Below are experts of layer 4 (counted from 0) of a mixture-of-experts language model. Rows are named router (the router's row for the expert), gate (a neuron's input weights, with its number), up (a neuron's input weights, with its number) and show model dimensions 0-159. Each number is 128 + 24 x the weight over its row's rms, rounded and kept within 0 to 255.
After each expert's rows: "gets" lists some tokens that make up at least twice as much of what it gets as of all text. This comes from a sample of Wikipedia text that the model never trained on. Tokens count by the router's weight.

# expert 89
router [155 123 105 148 116 139 117 129  75 103 135 131 117  89 153 168 121 126 175 129 139 126  69  83 100  96 136 154 138  86  96 162 125 118 114 113 163 119 139 120 134 124 110 133 133 123 117 117 140 107 117 112 125 118  58 104 116 135  88 112 103 103 125 152 142 111 150 160 133 143 162 149  98 112 141 161 124 192 131 138 148 116 147 122  86 128 134 137 133 107 157 109 121 129 112  93 133 130 102 146 144 114 130 137 128 146 163  61  99 121 116 126 130 119  95 119 124  81  94 157 123 120 131  99 140 112 166 132 141 101 141 143 187 148 147 166 138  96  74 113 146 107 123  95 150 119 142 154 109 146 138 116 138  97 127 136 159  74 151 152]
gate1 [ 89 100 111 113 150 128  84 160  88 114 147 126 153 114 127 147 110 132 146 115 122 138 131 133 122 116 147 111 167 152 143 131 122 109 132 108 146 124 146  96 121 102 144 124 118 108 138 109 113 108 101 121 133 172 142 110 133 131 125 109 127 159 141 124 134 171 103 130 113 137 157 136 140  85 155 128 110  85 152 128 105 174 124 148 160  80 157 124 145 191 110 130 108 111 122 101 162 100 104 107 126 118 140  76 136 124 134 142 148 126 140 167 123 191 137 122  85 101  99 157 155  94 148  98 120 120 157 115 142 117 138 151 105 136 103 132 153 111  97 186 149 133 178 115 123 189  90 158 161 178 152 151 119 114 125 161 145 131  96 158]
up1 [122 116  89  84 113 112 115 166 130  88 142  95 109 139 110 108 122  69 139 134 131 164 141 126 126 119 122 147 133 116 140 162 103 115 135 112 126 157  96 131 121 133 144 156 105 135 123 118 146 158 106 138 121 132 135  95 116 142  75 104 135 132 119  89 101 128 103 124 101 152 128 111 105 126 182 173 120 154 173 105 121 128 165 111  99 144 155 149 133  96 163 185 139 113  77 115 104 130 105  93 124 115 129  83 110 168 111 178 138 125 141 124 101 126 145 121 116 130 158 114 114 104 192 124 141  96 148  98 119 120 145 143 137 109 101 127 137 160 111 122 137 144 162 105 134 150 106 155 143 140 107  93 169 137  75 182 107  99 139 101]
gets: "ate", " Ho", "A", "ide", " no", " do"

# expert 66
router [116  92  90 125 122 114 112 127 116 142 158 124 124 108  92  82  70 121 110 121 105 134 148 144 122 118 127 122 114 139 158 134 159 159 124 128  44 104  92  81 153 143 112 180 144 121 173 129 118 124 168 168 133 162  93 112 122 135 107 177  96 142 145  98 158 128 125 145  92 137 148 129 151  99  97  96  99 154 129 141 154 132 155 124 160 133 129 124 136 133 155 173 125 160 119 127 115 133 107 140 137 134 134 133 137 122 110 140 141 147 119 110 151  89 133  75 104 168 115 137 109  89 116 138  86 110 151 188 149 134 110 125 127 153 155 121 131  86 109 122 106 110 128  89 155 163 140  94 134 153 150 120 113  98 111 148  96 130 139 131]
gate1 [164 118 102 116 151 132  91 131 114 112 142 120 103 125 159 154  71 157 143 122 114 135 142 102 125 154 166 140  92 109  96 180 131 122 140  92 138 126 158 150 124  96 129 111 173 156 127 122  89 150 178 135 141  85 110  98 140 157 174 152  92 119 151 105 148 118  81 132 133 134 159 118 121 124 135 115 144 119 114 149 157 146 181 136 133 133 154 146 137 123 116 150 171 124 148 158 114 141  99  56 107 137 128 135 122 151  88 128 166 135 123 133  92 149  91 122  99  97 120 112 170 128 131 131 105 128 114 116 174 131 164 144 104 159 119 134 127 150  91 130 137 128 174 108 135 117 144 147 105 116 173 114 129 117 117 114 152  96 126 181]
up1 [135 151  93 202 122  94 107 108 128 144 137 109 147 137  93 124 145 118 137 116 131  75 147 118 141 129 132 142 146 132 114  80 123 116 167 123 163 109 134 137 169 135 120 101 152 141  84 130 159  63  94 122 126  90 152 145 167 123 124 128 159 132 108 125 141 114 163 137 155 124  71 124 102 113 118  98 129 139 143 136 169  84 110 148 105 127 117 140 154 164  91 104  95 154 136 108 132 106 111 152 147 105 143 142 108 129 136 135 137 103 135 166 119 107 114 129 118 132 148  77  87 108 150 168 142 121 109 127  86 133 162 145 177 122 128 117  83 121 112 142 178  80 148 114 130 103 119  99 159 110 128 140 139 164 133 138 121 108 142  97]
gets: " C", " G", " K", " P", "ol", " be"

# expert 71
router [ 97 118 114 127 173 152 105 128  98 139 108 119  99 109 120 129 140 123 107 129 133 163 137  88  95 110 131 155 126  92  77 115 108 116 149 135 103 115 162  79 147 186 108 120 114 103 134  93 136  99  90  84 131 148 136 128 141 137 107 129 143 134 110 171 141 155  87 129 153 180 140 129 121 121 116 167  99 107  93 155 111 132 166 133 109  99  84 143 139 111 134 143 135 109 128 152 152  89 142 138 138 143  79 137 137 148 143 115 140 122 130  99  43 163 147  89 121 136 142 131 158 152 165 183 146 118 104 179 131 128 122  83 104 114 109 109 121 113 159 137 120 126 136  91 138 144  95 129 114 113 150 127 165 123 132 131 115 108 136 135]
gate0 [135 122 116 148 140 111  97 122 151 125  99 115  81 119 133 159 141 155 142 163 103  69 115 177 130 168 111 101 145 122 128 153 144 102 111 132 141  84  71 154 138 141 163 113 115 117 150 128 112 111 119 171 122 166 115 133 136 131 141 134 167 133 119 172  90 100 132 114 142 106 156 108 150  91 124 110 112 162  93 139 149 120 112 153 116 137 170 151 128 133 116 151 122 162  90 141 123 148 171 135  77 106 133 120 116 130 128 103 115 121 101 142 144 126 111 110 159  64  94 145 130 139 120 109 141 158 123 116 101 163 132 116 107 156 164 127 125 152 153 103 127 115  99 129 163 107 109 153 100 140  60 157 155 120 156 118 160 166 153 129]
up0 [180 158 142 125 124 130 138 182  97 172  98 111 167 135 145 174 127 120 158 149 139 150 113 144 126  99 123 141 132 134 136 145 108  78 132 151 127 111 105 146  96 154 104 157  98 122 115 162 112 146 122 132 122  77 118 172 202 123 109 102 141 117 134 157 120 128 130 144 105 164 122  86 104 168 137 113 158 112 134 134 150 135 188 137 142 147 128  97 130 147 175 168 144 131 110 156 132 138 119 138 109 106 150 146 106 164  95 122  73 116 130 170 115 100 147 114 122 138  98  94 114 154 154 118 100  91 144 141 102 127 123 125 131 115 134 104 140 100 105 141 108 124 124  96 165 117 142 132 171 150 149 118  94 121 144 116 155 104 137 167]
gets: "ur", "or", "s", " Ar", " For", "our"

# expert 1
router [103  97 118 131 148  98  74  94 143 120 109 109 141 115 152 115  98 151 146 116 141  91 177 169 152 121 148 161 163 156 147  92 162 130 131 115 134 112 126 143 106 102 103 121 121 176 147 178 108 160 164 171 152 143 110 106 148 149 113 123  68 108 135 139 107 183 169 107  96 141 134 137 146 134 121 136 123  64 121 149 115 133 135 136 134 125 127 124 123 128 128  88 140 159 130 121 120  95 144 117 110  96 125 159 151 137 142 104 100 142 109 129 159 142 121 160 135 113  86 100 129 122 141  76 114 167 117 176 155 145 119  70 127  91 152 143 139 145 118 130 147 101 118 121 133 142 155 164 128 146 157 130 111 141 173 118 134 124 105 144]
gate0 [161 112 105 103 150 116 121 146 107 134 135 140 138 136 135 147 101 122 144 157 138 115  96 143 141 164 105 120 138 134 149 152 175 140 143  86 151 110 103 151 118 147 146 141 116 123  98 119 138 134 132 166 114 145 152 125 100  78 133 119 161 141 152 120 100  84 131 143 104 121 128  81 133 110 141 137 119 142 116 139  91 136 135 131 136  98 139 173 137 121 187 120 144 131 152 143 125  48 117 145 118 105 155 113 176  95  89 142  94 163 172 108 112 124 158 181 144 121  92 143 140 166 129 135  94 121  91  72 158 141 156 111 117 110 120 102  99  98  99 149 158 156 117 132 152 167 130 100 140 129 141 112 108 132 146 130 183 164 128 143]
up0 [124 136 159 170 110 128 147  90 117 144 131 122 131 150 158 152 146 124 120 111 114 149 113 172 115 142 186  89 111 120 126  95 125  95 170 114 165 106 146 101 106 132 102  95 150 144 128 178  96 107 128  91 118 142  84 148 153 173 119 108 109 129 133 119 142 113 164 123 145 121 137 117 167 123 110 163 124 120 113 103 134 123  99 168 126 121 121  95 160 125 127 133 126 124 143  76 151 116 142 134 162 162 120 102 168 152 125 137 138 154 168 115  89 122 103 144 182  78 149 139 150 124 163 103  79 106 134 124 109 101 131 164 117 103 135 128 115 114 108 107 138 117 153  91 138 130  94 129 139 114 164 132 129 104  54 128 112 156 138 156]
gets: "g", "P", "M", "T", "G", "B"

# expert 80
router [170 182 142 128 143 137 121  93 102 112 108 153 126 149 166 161 171 130 106 161 118 137 153 122 128 130 169 152 184 161 193 113 130 125 120 128  70 114 129 138 155 137 102 129 138 112 123 108 141 145 143 122 118  94 154 154 143  87 110 106 104 147 131 140  89 165 135 142 155 123 123 159 116 132 125 134 149  93 129 158 140 136 121 128  93 121  90 108 148 120 122 159 133 134 131 114 110 186 100 162 104 143 210 100 124 112 174 106 118 147 112 166 106 124 139 140 121 123 144 142 134 134 171 155 105 130 106 128  86 129 155 178 116 153 116 135 109 129 102 136 105 141 141 148  82 142 107 153 131 151 110 134 163 139 132 150 120 145 154 149]
gate0 [128 159 116  76 142 120 125 122 114 167  95  92 160 132  99 168 120 158  75 109  98 125 103 119 152 127 161 155 118 150 172 139 110 146 150 110 131  84 162 162 132 112 143  94 116 185 115 123 114  92 149 125  93 110 165 125 126 134 124 151 134 126  99  95  99 141 122 137 130 142 153 145 117 110 103 116 165 103 116 161 103 175 121 117 114 156 126 148  93 103 127 151 133 138 177 159 122  93 112 140  82 113 127 141  97 137 126 113 133 131 104 152 113 113 153  79 116 121 159 150 124 159 131 170 141 147 112 169 126 145 175 128 114 116 144  66 116 112 105 168 137  93 119 168 118 135 122 142 134 149 134 152  95 126 143 104 155 134 135 153]
up0 [159 105  87 105  81 159 114  99 157 105 108 142 116 151 112 156 170 111  71 119  97 118 136 138  85 108  89 140 101 145 104 117 170 100 110 145 127 135 134 131 133 184 129 152  93 130 180  92 161 168 146 108 143  89 127 115 100 126 122 150 149 132 163 112  94 141 142 111 174 117 105 134 160  97 181 100 127 141 130 176 113  84 106 121 148 154 127 127 133 117 151 108 143 137 126 126 129 129 157 106 135 142 148 158 127  80 120 110 123 100 137 129 135 137 130 129 109 134 104 111 113 151 116 119 145 115 133 159 153 104 114 149 164 132 144 188 127 160 171 104 101 152 109 124 159 102 137 113 103 121 124 129  96 170 106 154 127 126 128 155]
gets: "s", "ry", "ton", "ers", "son", "es"

# expert 67
router [111 141  66  74 106  90 149 110 143 136 127  64 162 134  94 105 109 142 133 130 127  89  98 136 164 111  97 102 126 138 132 101 175 161 155  60 114 164 136 118 127 133  81 117 162  92 150 123  90 135 161 112 165 122 158 159 131  83  95 113 154 125 119 115 109 123 126 118 136 120 128 159 128 131 120 145 102 131 147 116 164 111 117 152 108 122  92 114 135 167 125 161 161 155 162 128 134 143 146 100 120 110 127 114 159 105 146 124 155 170 139 122 145  83 170 155 153 138 149 145 126 149 122 135 103 160 117 150 120 146 170 135 123 112 128 143 119 138 163 109 115 165 143 157 149 137 139 113  91 144 138 135  88 137 126 135 142 103 159 130]
gate0 [180 133 142 125 148  77 149 154 143 123 149  96 141 151 159 136  80 102  92 108 159 140 141 136  74 151 140 124 140  81 122 139 151  99  90 127 116 100 132 127  95 185 108  96 120  90 114  90 125 136 107 122 100 132 147 114 148  95 153 147  93  92 130 118 133 117 140 124  97 151 123 130  87 117 137 129 117 121 113 132 133 124 141 121 123 122 137 126 114 114 145 158 122 137 113 137 118 130 114 139 155 142 149 129 114 153  87 100 122 134 111  84 154 136 137 148 108 137 137 137 109  98 126 152 109 122 135 175 101 101 136 159 136 125  97 120 131  61  82 107 133 154  79 104 159 116 127 132 141  72  99 135 152 178 168 176 153  81 121 123]
up0 [185 136 174 134 162 135 139 163 135 132 153 163 141  79 133 113 108  93 109 119  82 172 114 164 110  94 156 155 157  83 170 118 151 150 130 134 146 111 119 133 158 142  97 146 133 114 127  77  84  98 131 127 100 114 113 129 128 138 140 151  98 144 162 118 135 170 185 168 111 110 147 128 121 143 117 147 131 118 155  94 135 126 118 172 111 144 168 101 145 109 109 119 121 149 164 148 173 146 128 138 173 126 112 153 140 172 102 111 152 133 114 118 122 131 119 146  99 117 138 140 120 144 142 169 103 129  96 160 114 160 148 107 177 113 160 137 135 132 101 117 129 139 130  86 127 140 115 122 116 126 101 120 129 126 117 181 150  94 161 136]
gets: "S", " \"", "R", "L", "H", " Z"

# expert 79
router [104 121 135 107 112 123 129 156 143 133 141 133 122  95  94 140 108 128 105 119 114  99 126 113 109 137 138 154 138 146  91 117 129 108 147  98 165  94 145 109 128 136 120 111 143 105 122 115 145 114 137 157 133 126 151 102 111 174 167  95 190 104 122 147 137 144 145 115 111  99 103 103 133 116 111  45  84 111 155 148 109 113  83 134 149 133 157 163  96 114  95  99 138 131  94 144 133 149 147 154 138 130 107  94  67 145 122 165 133 108 139 144  88 130  72 164 116 177  94 185 173 146 121 141 117 128 120 154 107 123  97 124  95 147  98 128 127 151  93 111 140 113 127 127 124  78 135 120 145 115 118 142  91 125  84 128 126 138 134 146]
gate0 [156  87 142 140 158 164 162 123 136 182 101 135 136 112 135 145 116 126 165 121 137 156 107 150 150 158 104 115 114  99 119 124 108 101 162 115 143 150 113 104 152 134 125 135 116 139 118 132 143 103 171 134 179 157 117 167 103 141 111 100  95 114 144  86 144 140 119 140 116 119  68 145 114  86 134 108 129 125 158 158 185 171 166  87 121 159 159 136 134 124 120 106 104 130 162 135 118 139 141 159 128 122 129 142 149 105 190 149 167  78 124 138 128 109 122 133 102 119 137  94 115  75 122 126 115 132 147 115 114 160 146 139 102 165 121 110 115 101 141 114 122 109 109 113 135 152  78 108 108  99 107 143 135 124 146  91 101 143 190 126]
up0 [130 153  88  94 140 139 138 117 134 117 102 160 116 143 161 117 139 148 125 136 137 142 124 147 111 102 117 155 138 151 103  94  86  80 114  94 139  98 144 150 124 144 137 156 151 108 108  90  91 144 114 142 131 161 124 165 127 107 154 142 134 163 189 100 125 120  87 132 152 127 158 150 142 143  98 145 121 127 180 143 166 122  98 106 169 140 154 148  92 128 117 137  68 123 157 143 107 125 126  80 155 112 156 148 156 141 183 144 146 157 118 139 107 100 103  99 159 134 176 142 128 135 124  90 150  82 127  92 148 104 105 148 149 101 134 110 104 113 115 141 132 123 127 119 122  98  93 192 118 134 141 162 130 103 107 152 125 121 135 111]
gets: "in", "ve", "ut", "gu", "ran", "at"

# expert 88
router [113 127 148  98 148 185 117 156 120 179 133 107 120 126 126 119 176 121 120 110 107 148  91 136 102 146  93 125 172 127 127 111 150 136 116 166 116 123 149 140 152 125 128  78 163 138 117 137 137 136 160 132 145  98 146 149 174 111 136 158  82 120 115 109 102  84 187 142 153 105 136 128 116 153 163 148 134 182 116 139 173 141 105 166 114 115 167  88 137 120 147 129  69  97 101  82  82 135  94 160 116 136 134 120 106 122 104 116 160 110 117 132 132 108 125 158 140  95 132 150 120 134  91  87 142 147 117 114 133 154 148 146 119 128 129 136  99 120 119 123 159 144 164 122 139 108 120  95 116 156 144 137  80  91 141 150 147 113 149 142]
gate0 [155 131 133 131 109 116 132 178 149 192 133 128 111 175 115 151 162 180 169 140 126 132 123 155 141 171 103 122 120 110 117 128 166 116 145 124 127 139  69 167 131  75 108 135 147 161 133 147 127 112 150 104 123 114 110 144 151 151 115 125 113 157 124 111 134 143 142 133 139 127 133  99 109 121 124 125 149 144  69 182 170 171 128 100 133 124 123 170 148 131  99 163 142 118 128 126 132 114 126 144  96 186  91  66 111  91  99 127  77 149 131 110 149 100 116 148 134 137 102 166 145 109 124 135 155  84 134 106 113 117 119 112 112 144 110 113 131 155 112  91  92 146 142 141 136 129 120 157 159 134 109 121 153 101 144 117 159 111 154 145]
up0 [137 128 160 133  78 150 101 132 152  80 157 128  97 149  99 127 141  98 148 128 134 130 133 124 139 105 105 160 109 117 143 140  53 147  99 127  97 124 158 182 144 151 132 140 117 187 144 123 152 124 138 126 129 124 158 101 129 114 121 154 175 156 128  90 127 121 162 144 133 114 143 152 157 148 127 110 140 127 128 115 129 121 132 102 120 142 117 139 126 119 113 171 121 116 123 113 143  78 121 113 153 149 131 137 143  82 117 111 121 133 146 145  80 136 134 160 134 195  66  67 127 137  98 133 122 135 157 152 152 130 142 121 157  99 110 143 104 124 121 128 130 134 112 102 128 106 165 113 114 132 176 142 164 113 101 167 185 172 137 122]
gets: "ive", "ary", " new", " win", "king", "ight"

# expert 63
router [126 124 127 106 126  85 115 143 145  92 132  94 121  98 126 165 149 132 135 114 143 124 138 163 126 144 127 108 122 103 107 138 141 144 146 168 119 125 135 151 135 149 141 140 138 121 152  82 119 122 169 101 124 107 143 115 112 125  61  85 121 109 132 147 102 107 150 102 142  98 139 154 144 159 110 125  85 107 122  99 128 106 122 115 126 130 149 128 159 138 138  96 105  84 161  98 175 130 165 122  96  99 164 166 173  87 139  73 171  99 150 110 135 132  87 117 128 158 104 153 110 126 138 131 117 105 132 136  83 120 133 106 129 139 140 124 114 134 103 151  95 151  93 122 159 138 161 146 101  50 162 112 163 109  89 152 143 111 138 139]
gate13 [114 131  85 118 136 138 133 126 103 121 166 123 145 155 116  66 141 130  87 131 104 137  87 129 110  82 117 152 112 129 131 166 165 131  99 129  98 156 155  60 123 170 154 106 120 153 129  66 119  81 131 158 103 129 116  99 125 102 103 125 136 123  98 130 136 127 127 120 107  93 144 151 142 128 102 139 157 146 100 138 163 146  73 175 117 133  76 147 150 139 121  82 118 136 149 146 121 128 112 131 179 139 149 140 114 117 122 132 147 141 113 110 111 123 117 146 103  95 153 117 128 134 120 154 131 136 139 147 171  83 103 114 160 113 125 113 158 138  91 151 148 127 122 169 139 104 122 138  92 139 136 101  88 130 147 185 109 145 157 124]
up13 [104 146 148 120 124 140 164 132 124 116 151 119 128  99  94 109  98 127 108 137 117 106 128 155  95 133 127 126  99  69 151 119  87 139 134 135 133 151 141 106 117 107 144 123 120 139  91 133 168 112 138 145  96 101 117  85 139 130 125  89 109 141  84 179 136 133 138  92 120 152 115 127 121 147 150 142 132 147  97 129 144 112 181 151 112 140 112 146 148 178 131 138 173 130  95 135 154 143 124 107 131 133 163 115 122 101 108 145 150 106 108 141 124  92 117 123  75 150  85 114 123 122 126 175 112 132 199 129 110 118 162  88 136 165  74 124 152 149 109 120 142 100 129 137 129 100 129 113 107 118 138  86  93 146 165 159 135 116 199 156]
gets: " I", "A", " U", " co", "I", "U"

# expert 52
router [141 179 161 157 164  83 111 143 126 140  91  88 152 144 147 135 137 163 148 124 128  77 120 128 103 156 151 115 142 116  97 139 125 168 116 118 149  90 135 111 145 153 133 107 158 145 114 113 113 116 141 131 116 145 138 150 138 154 175 111 109 115 109 137 131 130 166 126 120 120 106 113 121 139 149  99  98 142 171 133 138 129 123 147 142 117 114 160 146 116  63  97 102 104 141  79 128 130  96 142  98 123 134  83 136 120 141 149 117 111 109 116 125 159  79 111 136 110 153 168 164 166 137 140 118  95 119 159 115 152 114 143 160 154 148 114 133 174 130  92 116  75 110 128 113 140 147 148 116 178  56 159 110 123 119 151 139 107 142 159]
gate0 [141 117 108 125 135 119 137 143 196 129  79 108 118 109 138 120 117 134 147 141 117 113 154 177 134 104 129 167 146 124 129 136 146 107 119  86 157 121 136 134  90 147 127 139 113 141 161  95  91  81  75 120 150 162 148 144 164 126 124 118 122  96 118 115 136 129 113 120 113 143 115 122 159 146 112  91 133 154 150 145 133 110 106 133 136 123  97 147 140 147 139  73 100 124 114 114 106 132 109  99 109 138 171 158 105 130 155 156 137 148 104 175 121  78  99 105 121  88 137 180 136 118 116 173 122 104 173 117 164 139 131 139 117 100 169  98 142 152 101 158 107 126 152 179 122 140 101 119 105 114 118 169 134 105 116  83 124  81 107 108]
up0 [149 164 105  98 175 103 145 108 128 115 121 127 132 116  96 148 146 116 155 129 104 140  97 148 115 141 159  94 143 101 100  92 164 153  85 133 114 159 137  98 132 122 141 131 121  79 145 118 153 146 131 134  97  87 134 131 113 143 107 166 122 148  92 171 114 114 115 100 136 136 148  91 183 152 147  98 104 131 127 136  96  77 148 123  83 118 131 120  89 129 135 136 158  98 127 146 105 134 128 137 159 144 130  75  97 138 167 147 127 136 139 149 150 130 115 174 151 157 136  82 109 138 116 147 162 114  97  83 110 120 154 150 141 169 146 157 108 119 132 117 115 142 130 123 136 135 123 136  94  95 178 161  80 143 153  82 152 132 133 128]
gets: "t", "at", "ot", "tt", "ance", "et"

# expert 37
router [ 89 121 131 131 114 119 123 101 136 126 166 102 181 153 144 174 105 183 174 137 167 160 185 138 122  73 136 124  96 104 102 173 146 119 154 103  78 125 107 133 170 131 115  86 122  95 131 139 140 133 125 105 129 117 113  76 106 103 135 155 136 128 129 158 120 100 112 140 138 139 128 131 171 127 109 107  92 143 113 142 100 121 153  80 125 115 128 145 151 145 142 161 153  87  91 129 120 109 130 146  98 177 172 138 129 150 116  93 148 109 103 127 119 102 115 131 128 116 135 114 156 136 150 129 120 146 188 146 118 120 119 119 111 159 114  92 133 125 118 153 120 165 148 117 146 151 112 123 161 119 116 129 105 116 117 103 144 114 137 189]
gate0 [147  97 109 115 127  87 150  96 165  88 160 111 109 111 129 131 139 143 162 130 139 128 162 144 183 128 142 100  93 113 129 146 131 127 152 148 118 106  98 145 143 114 118 199 103 144 123 117  82 130 115 153 120 119 104 151  99 153 131 146 130 174 108 141 112 112 150 111  88 116 146 116 123 125 131 113 112 131  99  96 155 139 118  67 126 146  90 109 105 138 123 126 104 100 154 144  57  71 138 130 134 146 129 131 112  82 183 132 130 106 177 115 131 108 141 134 108 110  97 148 105 104 121 128  81 145 129 161 144 126 106 135 113 155 105 136 160 164 120 139 113 121 115 165 135 148 101 136 165 128 111 182 125 152  97 102 141 120 118 139]
up0 [160  95 126 116 125 171 128 144 100 130 111 105 106 129 154 105 154 122 120 119 100 153 194 104 145 110 144  88 125 130 118 130 131 136 108 155 139 167 152 104 118 159 135 133 157 138 156 145 115  81 179 118 137 104 137 100 145 135 105 115 114 159  92  47 135 119 138 130 124 117 137 127 107 150 157 139 168 137  98 133 191 142 161 126 119  98 134 177 140 112 121 117 106 140 160 161 138 165 110 115 112 134 103 102 133 111 164 107 157 140 135  99 145 135 132 137 119 170 117  97  95 131 139  72 133 119 151 128  92 114 107 102  93 104 128 170 103  87 135  99 123 130 111 101 139 133 103 138  94 133 114 120 127 130 120 166 141 100  76 108]
gets: "s", "es", "ies", "ities", "ations", "ers"

# expert 93
router [131 162 100 134 129 169  85 134 142 151 121 121 100 194 107 120 141 137 150 123 117  99  97 166 107 184 159 142 165 168 114 115 162 125 109 152 137 115 105 119 125 111  91 141 126 137 122 109  99  99  99 157 153 126  82 118 126 162 120 111 105 134 117  98 107 148 139 107 123 154 117 146 125  85 140 151 135 131 137 164 148 119 114 146 111 145 122 150 112 102  79 148 153 173 103 152 108 119 134 139 122 116 100 155 123 159  99 135 155 178 126 151 101 176 123  85 113 142 140 112 143  95 119 137 117 155 126 112 112 124 104 105 130 130 108 101 141 111 156 108 142 164 117 123  90 113  86 165 117  82  90 129 121 153 156 111  66 107 148 124]
gate0 [139 144  95 159 112 138 144 159 139 178 108 121 108 109 125 136  96 155 149 138 169 114  83 126 126 133  98 106  56 120 133 150  94 134  81  94 111 124 135  89 143 118 137 111 131 140 147 164  99 124 129  86 157 121 100 139  97 117 134 167 137 170 126 130  99 139 179 128 154 155 144 170 146  99 105 117 128 124 107 147 147 148 116 102 119 129 164 146 147 134 138 128  99 103 163  96 108 101 104 117 125 146 144 185 126 139 153 168 155  92 105 124 147 131 125 138 161 128 143 143 123 132 144 152  98 116 164 137 106 128 146 183 142 139 170 107 123 104 169 102 109 157 138 114 140 106 112 117 103 117 138 127 124 134 134  75 167 114 160  87]
up0 [120 131 111 159 164 148 157 108 125 133 134 116 142 129 194 167 166 113 128 113 137 120  81 136 100  80  94 105 109  76 147 141 187 118 158 121 117 129 143 147 128 149 136 112 113 121 155 142 133 170 123 129 150 160 145 125 152 115 136  98 150 164 145 160 127 165 170 132 163 107 151 142 134 114  97 149 158 137 116  96 138 131 156 144 100 133 145 148 113 157 125 138 111 144 107 139 150 156 146 117 116  99  87  79 184 152 136 119 109 120 123 154 138 129 118 122 128 123 108 140 122 173  94 100 122 115 130 162 143 139 126 153 117 149 124 135  93 123 120 135 154 145 117 158 135 148 143  77 112 106 151 106  78 122 150 105 105  87 164 191]
gets: "b", "z", "ck", "im", "m", "ch"

# expert 34
router [112 138  95 133 151 118 166 145 140 139 117 134 105 140 132 129  79 136 125 159 154  92 158 154 150 111 162  94  71  83 141 161 102 114 117 154 123 147 122 148 140 146 157  83  77 143 147 174  95  98  83 129 142 122 118 134 195 119 109 108  86 116  91 122 115 122 158 108 118 159 120 130 151 115 137 101 125 113 130 146 125  98  58 118 159 150 131 114 113 145 126 143 124 102 112 118 130 135 156 135 151 119 137 151 140 141 134 116  90 129  85 168 139 165 131 109 127 136 122 160 126  90  92 136 149 153 117 104 135 100 102 125 126 161 115 159 105 121 175 121 145 154  89 138 139 114 129 107 141 146 112 129  99 117 112 113  82  88  95 106]
gate0 [123 150 153 122 155 146 111 189 138 126 137 177 154 116 125 132 139 146 163 101 121 134 145 190 138 144 113 119 110 141 118 120 130 115  68 142 122 109  67  90  67 131 149 124 129 147  94 151 158 140 134 128 126 127 146 136 144 130 123 127  99 115 103 121  93 121 109 132 138 133 143  70 158 109 118 128  95 168 116 151 166 136  89  94  98 109 126 132 132 137 108 131 136 141 109 137 108 181 157 127 118 115 163 129 176 122 110 122 192 120 107 130 135 140 151 115 130  82 129 126  98 165 122 112 128 111 103  77 148 175 151 157 142 121  73 148 114 129 144 119 122 107 119 121 119 108 146  98 167 100 150 142 132 113 165 113 122 125  93 114]
up0 [ 74 104 129 123 105 123 128 109 102 143  84 109 154  86 119 132 154 123 162 155 139  94 127 124 202 158 124 121 121 135 108  84 116 182 101 122 145 170 112  92 149 146 175  72 121 114 107 126 149 121 140 129 151 162 123 145 132 111 104 109 159 118 137 166 105 108 115 116 127 108 109 124 140 146 132 128 150  66 127  99 127  85 144 136 119 139 122 104 118 153 139 112 135  93 122 163 127 119  92  88  98 161 129 154 125 121 167  87 156 120 135 132 161 133 122  65 104 132  92 165 123 141 111 149 144  97 123  94 133 137 118 108 127 155 135 139 170 134 156 156 153 175 121 120 112 134 107 138  96  89 117 123 133 119 138 146 112 154 124 134]
gets: "p", "el", "op", "ga", "ap", "us"

# expert 46
router [123 126 161 172 159 132 161 143  92 123 133  91 173 138  99  67 128 127 114 126 168 155 151 151  98 118 124 122 118 117  98 165 156 152 100 131 107 131 107 139  98 101 162 149 168 136 129 137 119 143  78 148 104 120 125 118 108 136  93 118 112 124 136 109  91 120 173 139 105 140 117 102 113 134 155 159 117 175 125 178 104 139 141 140 136 155  96 140 157  96 116 119  94 153  91 129 147 102 160 116 146 135 136 148 165 146 121 158 155 132 121  91 119 136  55 165 151 149 147 141 135 149 135 141 139 113 114 138 121 118 120 144 112 118 181 115 145 122 133 131 175 145 129 116  70 172 132 157 147 127  74 135 149 151 119 130 107 137 135 121]
gate0 [147 115 162 113 155 115  79 159 164  65  93 125 139 125 127  96 139 115 116 151  86 169 105 110 147 109 116 149 112 131 167 115  92 123 108 147 163 128 126 145 143 155 109 118  98 100 163 134 137 132 152  94 118 133 134 170 120 131 149 123 111 137 141 150 141 154 128 120 104 136 131 124 130 152 193 117 122 129 141 119 132 129 117 175 127 100  77 134 144 154 125 131 123  72 169  82 137 106 151 162 148 120 136 158 136 162 151 184 108 133 104 177 118 109 136 142 122 159 164 147 126  89 170 143 137 160 123 102 104 163 111 161 137 155 158 136 134 156 106  98 157 156 119 111 128 126 144 130 148 147 162  97 101 121 135 115 130  92 128 152]
up0 [115 176 165 127 134 142 145 175 120 123 155 173 162 142  92 103  96 144 167 110 143 162 136 144 138 107 130 121  82 142 170 136 195 160 117 100 112 130 101 138 119  97  96 142 135 172  99 159 176 139  76 133 135 129  85 158 161 146 114 174 106 115 137 118 100  95 107 116 125 116 154 142  98 136 120 130 135  95 148 127 124 116 136 130 138 141 152 126 132 107 101 103 131  86 173 149 138  95 144 129 157 132 109 100 132 119 140 136 143  87 154 104 145 153 129 128 152 120 130 132 156 165 105 148 143  97 127 152 131 134 146 122 156 115 138 109 117  86 145 151 114 147 131 147 146 112 136 110  82  99 145 101 123 183 135 138 127 127 168  78]
gets: "d", "c", "ar", "f", "t", "gg"